Experts of a small language model.
Training: a variant of Muon for the experts, 425M tokens, 3243 steps.
Below are experts of layer 5 (counted from 0) of a mixture-of-experts language model. Rows are named router (the router's row for the expert), down (a neuron's output weights, with its number) and show model dimensions 0-255. Each number is 500 + 50 x the weight over its row's rms, rounded and kept within 0 to 999. Numbers have three digits each.
After each expert's rows: "comes before" lists some tokens at least twice as common just after its tokens as in all text. This comes from a sample of Wikipedia text that the model never trained on. Tokens count by the router's weight.

# expert 25
router:473505531553432501465518487537506456409496552509565580543421526527517589438530468608541523478482538515536501377485430591505514490600484568479517538566470570583599475543497558445462542472586470450506559540578477390521499448451375482525559467447564624480383496535536510469497430516573442506552575467514471587540526505435549490539566445494497495413401435477487520490503496507512494509418566509461469492473533545526553431520464569521461485513466445425439529499468521486566456471479476490517524451488566443514532420498444446643512566515448508550387526591496540551591543546521544533519479578477473475502446453449420508444473552468582437436562474466609523549496437496457514556379449477488541480488476524591482466526544492412486394491528482492499435452468503460473519477586474
down1:524419411500499513485524567518439503513526491480477580479456559532518517477465414495554510453543467521470446516499557547588489561473491522507487535523529535462520471468520583460480530531455480506519556408476569547487495601528562469473502484452538497524624513500576519507455504451558479475488533488386505501514460458537443499475492574488414371516449544602492369549470534507508447519445459537524510500481538534532467519486543425548577416567422521513441411520477522544440581402446540424553495457548526475628444479507430569525521450438535468542478463454435479545498531506499524487428449505587484554449386455579586542538464564571453467524409437493533559423424497485450495537517529508580462628500461602472540401453465536533572453511456492448497580439448484569547560613448381
down2:513487465559551497543502426474363453534522459546506418514531506564424586523512499509470463548544533405411414463484480449476502482488433462477487517496452478439498523538495520465588548404456511416562463515522467469519480510513607486450487491502409486536640552461484462446607448561578430437410468434434447552437506479601502587499458547473527444490505427462521457531409500514481464603407453542441490536554479504437454529528516532528514466505531480450503458432569587522439536549499491509615411585482550481592549568341511514472459573460564508503498498397439541474506469504509453501469538518471512496476465414543520551391404411511574563445530582521510474516565556554515478514508543598476491516538500521431503463548434487414569525456507457510488498461467548512523563433536537
comes before: "\n", " ", " 0", " 1", " 2", " —"

# expert 4
router:597472558479486463414411512491456417442469420549575435414570486497434528569497415467464483553413438475509467540509512527469457535455504535588509573491475566475419507508502562540519481557481572474606595475494508545459512479497535421577475445468385497491524524597555521440502567425526492415574553484461535517480498466494620483476523529449492451597538488510548495443441385530495497468496446517522476500521490398531433461528452496387429489536444456587538457526554575494535380458556524444561488457473447430494541593488518495418533560535462511470565512558504523484513411495406493517505446440489528512487462523505506538524408488573501524421529474506525517569435509517427524504494501573461555457554458442566394567419569502535532443487467408588598483534454602511521431457515521
down3:542509530481649519558463520456574502556533541539501467499458618534450500417461455540546446490501506540434514502518505473554498418444452520564484451532492482430581544490501568570492601552479427421426450488492462378496383519585535548526469546566421517504524586477469431545475483471571424489489394533416534497531595488560465407447568419436473496442550484480470464484488484485514492510525494523568482461492470426401509535524424460409436505404536497559437424558472472578478545570430523430545440544575535498580491409386442593513512496452442414519527467448479558515466465461551524512596519465478503457520503423492580497512505533474525404499510396518479539483508522490516480529638522536513482494467456553548483524607562488549532516491598484565529462537522543512504491544453555
down4:519573522551502502566546499491521517457447458501404551428442449694483527546515396464597499546524461554497537544524475566469505536553490500534400635517481504449493471462505472629488495488548546568475532524430574549512534532431555438570442469525525528534525402493477519488528501450493515506462508486459504494529456554497519518502561508455477469488410531482551614502513436461437440380451616495555522633401576410505502492511528572462462492503481453543532411450462565573573568494568539406577556422517467513515533407552491456492501509509528469463485488608596517518476490500548455543514500515538505457464494489467559511483402557490571546478543498532476532561513453522543486610412562575579567496461436472508492523573523490455458520419494468558533538540468575450517554528520416
comes before: " the", " a", " be", " not", " an", " have"

# expert 35
router:537548550499583457555460496512494470450534517495465540402583559541529392502457465409463519499487485496499554381496550402510586453533463562546473498471476521440556523498508517549534455565536557587465409468481538512529488505542555505604437497463499396551519549514420466535452477488518478528515519448376543425565397588644425544520465539465525427576441517452450455439444388473491511508538466553530537617495512516449466484418547423479476520518552547557476498452562440481451446440506502493465561503415512581607483641415459496460569526444470469582487489494524427510496530518581469512431569411504451450469481480498498535504583418494428503534539483554506413541443505461483447493483478465476519430564484538556498517565496533547540505528479500497442531487436616481423444486583489
down0:552471564493511418588570435447477434501481534454485531468525458534482495498500513496483615573432475545488518424456378497545498505424481559666609508475429444485556402572567501452505508593487508547519457561505507524510418437537515543531510535542515508590534521472521510486441534496520452545526490570442413505580465572534481511535498460441470580435514408511531446491520527491507484444484427480577402592499507471466486491532540487456504582451508602525569572528574525595434509495564505517446376439584434496544496580501515493556504432422408552481527568500471424522564559583443452505508457504370490516529501493534495492499521481516547428580570533447462469527571419481457522449512492469547531494568486455462494506486482556429486409568524430449498503482387492446590535457460427
down1:586429470568484433586495450478544573534566397526493519477545454515511504497456537529449491473521437512583509529491593538490565507509456452506531443451540421471587493573424481513583462482385514457464446480586570586516534522481362477519591574505494547506463430459550520475409497459540494551513477420521558588505561502482534515499497517618386485541459434496562495491586482534516565493520543500449517409550492481561524505494526509571415532529494450450542478522560414512470569435576451515503571501494477511507399514479373517456523608449342533465443476504467505577458453491553512530469471545513429475498425406499581513378485463513476495464573422486553550480519415558445542472497506410533522437604487498592523523455505488470421497553513536469510455549484501425479513476482444
comes before: "-", "|", "\n", "The", "In", "=="

# expert 8
router:476547516581484476510532480522473481480448516477484467436383497439414609564464405458509522597555479472492447465504560547515571509481502596585476490513486523465512512532556531530507534465544581402482468541576447491519530474589525509587424524588486449518538412527458579498464424528483463526487535454514531463502389550468467592493539565469536560426512508522564528397571412464472593493516466411576498479510496520419447525486482549449468461589536449455510437412448569527551446534542449519595554520442498551420516520477517491494484502568417505411507538436590559453553530558468466460574586412485482400465530537435433474556421488541497476490425516543446432443463490446494464541438467583517486468533522455563529459528463556484510456565505570526543518387447591403535516437428496
down3:500487441493471582471526404473462507490589452463435542452445481522530512535436439495563448431412485479546433513500538532517539492467416570582518554550513535476474488459497569463449485514382477444493547570467385480504531463499498559440577547507498624532467401558538584450442442456563463476526566456476658480492623522510442438530552539458515577477435470457514487490515581518525588554433502493469527473444470465578394571435512439508502467500520437507519527512423497424450509419451381511562525454492502463386523541570480557518445465553478528492546415506564461498518575464533516502559545588532466509542519471539413452495518442436521528484402499532527480470592436513521472560561457550565529569520402504491491452542435532539487515577452482438447545423429403521534484479449463
down4:489426487506475492508508541620424498508453604459528489455527505413467486539508567453476471480462533459468484507519532519424506438433479509499533619492462516538457486503515486474473501483525526529457466520560526571482463468491431566426498577630439487428507494485577585453515466547508483442419519432530611640481390524499414525553536487467474514394543482576484497472617430463484417537424467559492367502465483483540536492608479357514509520529483512519443406473506499531526592517428560551523491586601451487379483520434521454604529498532543494452492526618418538479534485520478553482552525478443469484501491547548540485570479464515514528440512558465472523527438528470499509516557551537478545590475558549553645517511496458455436558469539466461532471460413533402532462488460541
comes before: " a", " in", " on", " the", " to", " as"

# expert 23
router:491452468463474555513473440429490461457451531449482636415446536494425598464559507538552592454450420503445409604542543570562475502524526548515520467559470505553489435458421500518529478450489555505598467476470497495394559506488489481501496570549528524545466521418494568515433552490561383448492447528518483561443490546445487579495506506508499547500450485533521582472446558525555522440501486539502477550466456451530548543488509415487483501502498517503514608560496546577525508522483600603443492468503436443432520407413540554557429472393429470466424525589563464554542514457544510449470412508560464538488418504565540441504407511435526563528484574529479551418466565470519522591513606572487379560532540460463499464481488498474417421533491454552572441511424421526530546476585479
down4:550472554648468548536552478435460533539505521577562554630548448520572503531572433533439456564494505480536488505563479441439513449594448447429544436514539497470488542442393491483447494506518419545483540552451456482494440499511531526603431478509496424477404579422505531511553475545361548549522412525500503430461459451515476534491513508505468473409543549434524540512544455516552489461533536479482526434441603477459479471676531457507505500523546481464526442498406556516417550490443537457423555518468564448560578542532471526411546493530529589575552587374546560480563515456461548553540559483536481497469520500523505573466531434425435500488540519512429477502522460541486493669529488500507508484478538470507477513531510554571470505547506459514526425521437444419480520431436552
down5:502505545488546475537477468461554453401470522443526509438481508543468416482514452491436488433585545462536468571487514450452470507524484382519565513583555537512476458430455507529626535539477360488566530574468610469558418544502546542542531496579525461546468546588540427437395470458494577671452508541543503494504472471545572513493511568526567441554412476486502490569509463535541548535559471458507464543404502514433499461537419545423651459468525530555529508517458495473546414442473470521529415579446546676570457502442474446469471511476501469506520558505470489459491548422567564581530527522455543399509480429522522533465470500490554491496495484446536502579467461509510463436528508463425483515592442483467496518459449541532440529512532380464563523568503473452520459468531549
comes before: " |", " years", "th", "%", " July", " August"

# expert 30
router:439487548520540442508398418449557476535576565514597509444422477533568487396505555545511507538512494571570511526473492447513473433560554488602568555491483519464469607467595530568536513514527555488524380506464504430556480521502524485542441459493531459537583465435556502587564531573568545426473359509450506522502571460535627560535529462531423508513497419517567541502516514552459465450521460464447534454492413562532630553517488568469411564582538416444588562480577441412581508451538519555551517518477467553555534504478562467544464587492476497472426464472496482440473444486445474530466523495528523530519458544514639564445497519430555548538563406476446486469587501430486509493510550493496431499459544421521455543478558538517491519486522466481464473536553553407494464545561554
down3:589547578444460456586534549508480445581493497463437437476571464466492438560577488526516514504473534481496459387575397506523586419452585414558546546621407509568486451411509519490587493530548515513517440425535489557437457485567539550413542518571419495482586489479465513527575468450533506551533524511494524525526552532514386402417457469433465480552556531567544509463490576501397575537485507497483436526465493459439525489543482483493464591527484491521545451551485513484472553495582506463441498491484455517473519443483418534471543525505504516434423497519493498581554479487529629565536514489494512527475594521445581587477404524391550484511483441504482444510466533494544479499472435519452482543553491567586379400515500472498524616420509523381550426525526509500543460555571500
down4:511475530416484497538499534437513386522505495513453488497476449511628423546439503555467520506522485499513445514546391499537560595461496549513561456507479526461495401513471533483548436489551577535471518537559482506568627513493579485504510438563484396588454497536449538507519563522602406487476510475563613550540485523471496524466421493564536487525519483439527500517484474563593471537387516466478477556506552487437454568505462534476497446490573464453354559531522478539504562559512479498460544563605472444536527529525409479566565480397520435471602517531477513394458477420436472378557439444401469533476515406501474510538536501530517471462408422495450474388420463517508500456465487473436445451455524555417452597488442546407491503477485427486549442431477454439497522493513499
comes before: " |", " the", " January", " March", " October", " September"

# expert 17
router:515453432515508495549570450549479462436405530440512448466474428501539559475480516495514601514503474471517639528539484539476533562433495546513477447480499501470534461503441449502466537390504456511497433508530494454532494452465558479473528419550542539591505419551521523465498482553488419595527545388413484533545549522571479490436566507459393522464542511505497465497612547519552591456493521467534501375559532401543435505550465359461494519490451531522452552489562531459444593525500480464443471486514452506407539489579516600510519452497501390388519467463512355466545459501548497630505392489572562477514490495542405514483578466506537404449572559493515467523510458532534498452582519522405509553405451457490508531482365468465519539467468418486497537528496536480532486441503461
down0:493563449495535534446486483528465493559451473491555472445553489516470553400441480487575605489477527486531535376481511545555437546442508441417453468529395565535512504524461591492555422507580448523514491548457519541458465519546602530523574557473483596480391587462552502518496545460502410507545442472505468516476475489439474491412541411453476475565504479486569499587402533499532509505459451515534451495465541406501576440445561465552470495485528552334554499510540463584461472518430521480468565573488613451499528542465542479535514382415534596578496468563502517516455519471422493525469443453490499454577499551464455475563484467508499424590482483575412574582439495574559519492490460472598474420456470428466474539452573480540555470499448489506495443581608548494461493490437533
down1:450548453454478408547443389566560452540488482523526407506553476557608518535412499517434499434488495540512500547475531480455458562576512591509454463501470472431395369467538620513441457493601493516500458436480496611522537471499447468455440533541479438541541490397632418429538493512433512522482485519562469507552565545497495480514491517573527591454502508489548526485523489491572465488490486490529520526552501481488532477491467470482472661466487470426435522472547458560470468467551492458534535482466465576612464507501492502406473480489502531578524450422578561431450452540415552518429543462474521536540432489487439498518495462524497544547602472492591474521515498581580526542500486316492446495521479607414536516446578459414507433472474486598426438509523539514490526482503488
comes before: " of", ".", " and", " was", ",", " is"

# expert 33
router:505521490464543484508494533509451490391427564519511475444541412552498533469557486476499582526449464532504576451519512504489451476479481470487463590477430455471485444436511438466425477479512464507524539543450465531480578468517513411516497466563508567501554479451454602575465406391510403536474458576577506510529577469446577445508520466540526411488383536481476514518480564436484471427462396497459498399508483429453504394542464495488440498469601529407405464448507485409491477464623419495518554462507542477533522544564512496537547476545600519475580504555522522461561440439482528522440522484477538532546514514515482574441444446435525543373563426464405538576544558521554458480437573457482435505431494583447579423531535453572544603438451536484532488514535581441521529536407528
down0:474429483563478499542480527475496570563491502494457459470446484533513525488503555613486490450520549517428459593505503525457522506415405519432465470480507550465473476542503470565561550479498555477580567401575460427432523494666528524511561605417520523565551424486523509444482446523557557505454522508465514520566510567437462530470499437466475554486397446545412514474600384450495529524542487503524517560522449460419501538498542517526472400589489491533426484494446582562543557496539491533510482414526470537456530420467496528515489449475549590568531609455558562518533513567413387401494467528456497525512539492544524528508572422467505474474549437469595496495568525514538527479520432537470533521530573453584546506399491542516602446426380455540487535523472547523575474627543449
down1:580493480460486556429513516550510586516528485506559563546559531456499587485468500549547589543445499462568488515575518460495460488458528464535480454505497475441587555508506469428509539590485536605552560476505503518434543563473526495497505475442506421541415526490458414434594466494446488520453434522480490480614458522510574442566492392486481510408547479501423476559565551540583588624528463535582575525415525539526522530456549500488557528544577582566477461517545432492506513533502491516552529482572579454491492478488580556492469461432585484502517492499405536530572556551517543465547464526478490482492508526510503480594591540476439509492583507485527562421439568504532508484606487525570515470635516437531491560565473458428437493532471496453387607547453552342475599562539511
comes before: " the", " a", " New", " York", " South", " North"

# expert 16
router:605410480529550450401437549527518517467512479470584427376423468464470564627522510504491466455578529421504575521478499488465484472380529570518483449553500420438478486490508530532548532443454510624497491462498450468466481483542578538461545495484494527518387513400492517475550453590546520522496585454462434555540499482439347526521549515513517404549492503547506489349565506536521501394485572455506510453548504576471517490522567573509568505502518493543540515516522606576451555486470505571546450544478441505435553484494468576416516501519543493424495483513495530490551435490462497561539485452522522515458480487418493504472380556495479594450589548467537482566501538541497465566622392577486497447503440442473474492469463502489462467512558482530411617519542402546530504486500504
down0:536473628551544418376584630497532398481452496562576420449503531467407564566576556460487452432540513368569542504454548529535514519438545443464491470539531475457456487551469530517517545493568486482535439483517465425489534496514539498503465514506497535507570537390509503463471570523561440509513502413554416496491544532465453489440558424513446418512524437514540547396511494396489518410488476511575626468436508559481560482441520501517444507513487573553449487476446541555562443464487584476489547525473550433556550471503439491396521489499506503504463424505439576468645494566543465358567408562501483459496466522485492507568477513523413406548653468497546499514525421558506514505509501472453489547424512490578489487506480480483463532441471537456482484503457462494458474559454495
down1:512476537564510502495505515476554582437544493533539468433458501472499578536475577482419512526495411533574517484458460517513501452439445474458540491547534446551508518435524448504519557531540563470403515540514472444578459535503520606483567470532473553465516470443497500492524551447550504471487530492460556514494568538494404485573430437499404523509452490428573576401576455470500511409463561496494533480521442443482577565553350517572543461568404519522565647587501506481456544544486511490508583616552484466359473485538457465459585493456581354450490485563436503489603493460531475486466527556540433578534506537481541473486500476479598583471608580487549515486463496444519484521446441548634603489531488496578460558519528501544409494465527459524433519531478559466513494468471491
comes before: " and", " of", " in", " were", " are", " to"

# expert 19
router:510489565557464501566556536509528539479468526467520485442463499489548524600543553515521556500558468520507553586565460480504523442582545489449507465435505526508408586507486546479483500523516449504494583512501423445390546546485515572505591401555460464477406453501471523522476481506508486514566547487512466510549523440458554508442572511537495471438427481537559452484422564535508490558481589417618470592522527489524420589534632439481585542488494395491523522507511537507522520567433552497555501487423448495598495594461508450590484521476428508538418527556435515497492574510460439444512574547568508542602497479439612454490427566509598510482527466410476530430513459469501484519585454443495584473491524498540550436536560641493445563582521605532497405501613472515468536514535440
down0:524477428460459454483476498447438422553561520542585556469533525497495467460477570458568533523407433541512440516432425605522515525557520517504479528467421499489577433430467530495485478398442556494522527476426518505476639496523509468464518448509460604432478592553449428517560528380555512499486405558477523460569476484398446500546538512491496490560475383548551426555452530536555504503594530477548470466490535533535526482591442525524549514577468449533501544502488533526507556512458483520533621481483550572482429455456568527535527389398539442536601585483459488497512501471549481549516500639436582502502576492450546450583469507560487522526469475512552453516409442478524386415505511476489527440431455445486485514403527512482489572395496530561574452462487518443483439485590491
down1:516439412505524481535513460513518548609412564516370495451471474476438507493502515470487583501448448487395530562481475599546493457480524604472531451495421484562453484516585475478431457433628545526523556497391594521501507538460558480512510402544447537529478488460457528456515581447418575399441562552540541464600461426447531513515502466572528587501489485478563473456403531540530524481475574564443486508512434511553499497532474529502517577518442502500538565525540523491456564518544561397364466511484497518542495478576462474495471518552492478449451525461599593546448530487456442453494433463416528498504553457516521545492445513509625530585471499430489579546404478412460611446484496512444567567467410537516577427496468503428498482431481484470509600457520466517541524504539477
comes before: " |", ";", "k", " /", " place,", "z"

# expert 31
router:574560511584546498528527506529485441490523451509496584541475580543613554497539432551449456407473460478440601424456498525523454565463484465487461512507527483518553550538456537517465472490497443458524570529511548475496528571574419464508489534518445474529416400566454431490609433494470449575515494388509492526477478510447360499469522613590493442497535568500504469407553462546490467464498499552494538651466525506427544441447453538473486486590477476436377494440578429450463510481435439506427477608472543506413467477484469572597480500473466557527534460511595463492537571617461509551522519419501474564472497429491404544533539503511505605556571465540423478523446462483500417439431487506428582521454520478489485480546499451482592481481474535552526497422528491559511461443530465
down0:503490518465520508476492496557493493547453532473539572471405411492585543481456533499577536528360430583542566426570527554448535513498519459563473455490500482458556513472510529488457465477631528491509569512493533468455476508458399518521459495494477509467435422433550500415469538359486572472450470530514470540472537455509507502524523496462454444488475459505495544565389489449481511445506463593491416545435509501586469429531552468480532479449531476530507533483418439475586548474581472497504505563474505606444468500513496512550478504505504444512568571810480525419431497490519548528471467423441533461533530446473514512542482485430483543530439524482454554533571438482441497534515548380491480531513527423527490469502487415494585496521452622561445485508464480438464440571498505
down1:489530549463560508414471534431525511600509550482582465484580544454518547515476505499637530458460481403435463517545521544460518535618437514486521458486545546509480505526522489489378568520431504409539532539623488406519589488509469521442516554486473442412509491569512520458453535457512528490521486597533533518421480555502490556541579473537499421556442476499479469501483520504498582367414522419514418487548495487480527536556602476477455354530559508518418439436415417475511532401468487435440487502489468471545531493581483567616532567532484541602564512512496534503542481476469485531556421477465417456544531452534444443528504535594452560578513460513522523538573548524494559491446404492529500508514503524434463491494423470471457381452546465420450412527463479535461430509449548
comes before: "\n", " The", " He", " In", " It", " "

# expert 18
router:594515569445452464516494436425506539536508499532495511509451464479443491528528519473533523470525592498499472541530460556561544449535393570387440521611443507526541492443407512483585450504470499408594466527484456603462501447512532495534456499542560464586531478464529534570483444537495593418458487448580455527448541462458574474484467506499563530491556537505451481544493434481432537473548381528564497462470535523526523577346492496543426610480494521505395611527513567512498513510517584462432506529477547542484519504480487491506559468627537565582480566483605484499419520496500471479486382488590431517527455473586534417450433506527510497506632603433545482500435487556502533520522507550496485513544449491478545422536510564552415517508389393496524497462544479486484444443466452
down4:535449538449418558437494550512514587547548493555481531460515497447566522524557609472507457576563449450546496582444480517499465561423502514460426529432512609373537455487530488466565493499541498506452529475524401588488549538525477530518504508441585480518537397502513514492465497489569425512421518455530495444587445401538507434615522536539563561516530516541481547410446534523607383530551501447415495543458536560516440427486542521534537517427627521578390510465531577458556474590511511451488436485550499470584473552465499507536476518476527434439489527397528502485506480435415507543471539530539540507383524432468485460420544484494555476507465531444531542456485573480456471623488507538536451500475500547577581489559473467469567553554531504378445546540494557489511434576532545
down5:545404541451481541524424532453480451546504517496384482569507515533513574530515522456482447497509385501542554537480537563540433503498571457532523441507546488493436553537518498522490521516344547486457471398577558476476481499519558502514509436579517533511507526499465572499568593537467534494545469427412525492392528495512515530559483386534458464457487465402444429501508526610474580470552509481495521512483527423505537544526466440525533424483637585520517447560433448545520486515423589483549470542480583466462423448526414462434476544579459458448417427525438545533496553446406550518502498560485447470449465648407442470418497481463497485556478566413486509581489607420487513532437509492470496423542512505559495535597475529510449597520544501570498532451546486505562501432511562
comes before: " |", ".5", ".0", ".4", ".8", ".6"

# expert 26
router:548447491524472459468537468499521453559482558486481462429412547477448530459573494462480503446625507428530565502443515465554452518507460526483584506473494554516573552435444405566495521534476550541518501546491501535472517557530404459518479491520521528570394398409504563402447436570427524498567468485452460552530498524508416525442556470424530542451477536614491507402581613486446594536545550474553519515499562493468478544533486610473467402515592509509588533566532483468496477556425436506498570540393410563386498492488525552481474509489544372495457502522476567548527548495492455552600539432419470505423475512460439527457482575510507579530527493493567486482452595529502491534544570552414598493464448528480418516444447504518550509506509509439470575437510430513584517554560473
down0:496459446546438491497510428443530457538487487500467532459532500459451496500521427439473544438463502581518521560474410471581443492573493562496526525420455576522582463564385496503455550533532494412431515440516489488528515438492502457488451499558510532521609470439406492414588530502411439527617549509489527535479538514401456482515482443561536492446506471496507538500538484489535601506542552581527596490500497468492457593416541544433492471536480442553521518462502475505465494479512511516655515576559445470395533525596498490496443456489602543367521368560465510452522509441554452531539573496547497544573465531426529489459565554425468596472486495437534611466515485515517605447380475541439505598444479498569436387499543550477494513415477489498490507558509492534530417514496528
down1:549516485458581604613566419515500496486470555490510520408502559502507536394514555445575476432623504475500492498585452483461578508508481387580477569475369613547482474506534542597482466476515466548502480547471444481560490545508510479477568492466499429563452563466478486446566519468561488488529480482472501468525515410431462535519513519547580543546477564476494439494500521598391476473550437582506446496496508477494588554557482438535546537539500538548528473482483519419500409533585445514512418510499478516488524536455542537475585428510444522515425488475481469569571574512456547494443537479482537464571416395427499603585653478485470463603490531580577479469475462471553387515530499428529478574434513576467577595509459473476545426508488510452523481477552510532491467452440498
comes before: "\n", " |", " ==", " and", " in", " –"

# expert 12
router:520586495455549454457500540524496528501392530559429522508544524516553460518493424432469468509396404486532469540508515539479515487494526492482560562478546416457434452405466405536497539509543570486579510528476495480531513493556438458569487466517451519490543459472450536534459593445559492569559488536579484444408566535472523446462497532468448421508395487548604449601408496516547502507465381516475415535470540520539502420511489441452552510482570547486480401561536475480521374495622498507522521506552566397491499516525572413502479529457450403441498430546571576491516470459436419509456529494521529430512481480481545549544475455450561544487573477596460510611521425559411484586432511400517512465561422466474486448502590494531530437544495491611513487507450539384471454511468503
down0:516627504582476491559474447416478516532526418440482484633503574596545483461485462481496424434491442484520460534445471477554510561591445490608510537505502459522406475526485514512496512503493556468584559559496408552413548513510440490527513512417523474583487453536524534402423553482501535486482520507433375547449548489491511456446420563502529520523370464515460456500587483484507569565531434502438512508513555547612523574466491489462463500523440531477511578497511598432603490600513489525504575476548513531484543496429365490491531519458539449485473476525459446535491537576389447500458481527476536420399442523461499523432525426461512492628571499554549461479499542519535499392493553499509556507435487559476411454596547460513486434465508476454557530482529607564478541440504474
down1:538511463440471543485477458418565424469516565503474515459500580472453555483489467456521570479510523554467475522467407455518459422411482498509487483556438457527455456427494537494480584484527516501507547495565379522493534448547603508496575470516477486479541553488522452481507514367490445487559457537535466479454553547576522513484493559471451425530521617410516535455602478542462476399569533435456531513588459494528534510481453469442493502557485522607471541499479517591493480596476490474410385485388406484512569517461580494530516533510439497522430515469602459497588538525635537439577474476459481475458591557546482570473536502559485533511492454385474424448483513455575475437591573493581497461484567578443557522454496599448521473535569440566473524451579579491466421481559503
comes before: " the", " a", " his", " her", " their", " this"

# expert 20
router:515477550540567539504539451523449503573490432458452402457460494534412460507532478403508532562482527416471456514576560556543566529435572466596476584497458462484447479511498526538511460480506514500485573447538490527561514568561594475463489551492492475524581462466475434499607483485407489546462499386476545439443494608535496496510550531466454433462599461513508550499614444507475587452486552526560512519487558512461524495473479596396433472470505451504481425407556499523548537575598394497610498595540507521489422525425460484378521511490509448463518451476447484406574536572529531541517543445570510342438606463492473548502427548503484439470536478513512444540477537499498403505406530601499495424528524474567514502504489489489464493405524520505465472516405559560453477481468542
down3:469446595510505541535501473545475505582447587445564439513497512641464505449475482540518475470541439503584423520506473492484496508532501477484574556544521486510501511475506582517580463606504470510534510443470500484525468451453464454436446613506539420531620488430445448526415480524470534502503531492539520530481452528429424568439643471495515564512595496512601490536463470573453523495447403551520543439499497509486471521584445474458506504532475539552548526517523520543409524501487546422550476450487443439606523461452596408484573504537431514479591465488474482432496458498571483503451522433465555472427477455482503567486409531484473565423517508351458436483418556527527485502449431636510553514530457481474495482516491565521461481326482553435576488466583460512538565555487418
down4:479501427461479582434484505473503540538431542631529506547497548502494531478406538452579599499470465466463421449511511563449491465493509491456553604481484550564422557503474438538548492551541519395468541557460490458441496582559476536433433546490498534565533598508492459436570512414501485428555630440535566477475452475483545517575550504496442459501491508583478435550542448477518457473507519444495578522550475520505515586456445519494444419475466530481518501530504495471593553496506476512590513466474594536486512502538471502565505453403503519443620529606372437445580500490491459474403561455557518516485534466473529415481547473438517486535586528552499561525489564462470557459559584420425531494577495422484514477554390517590522594550482608581411525569499468440517492492515562
comes before: " to", " by", " been", " in", " as", " that"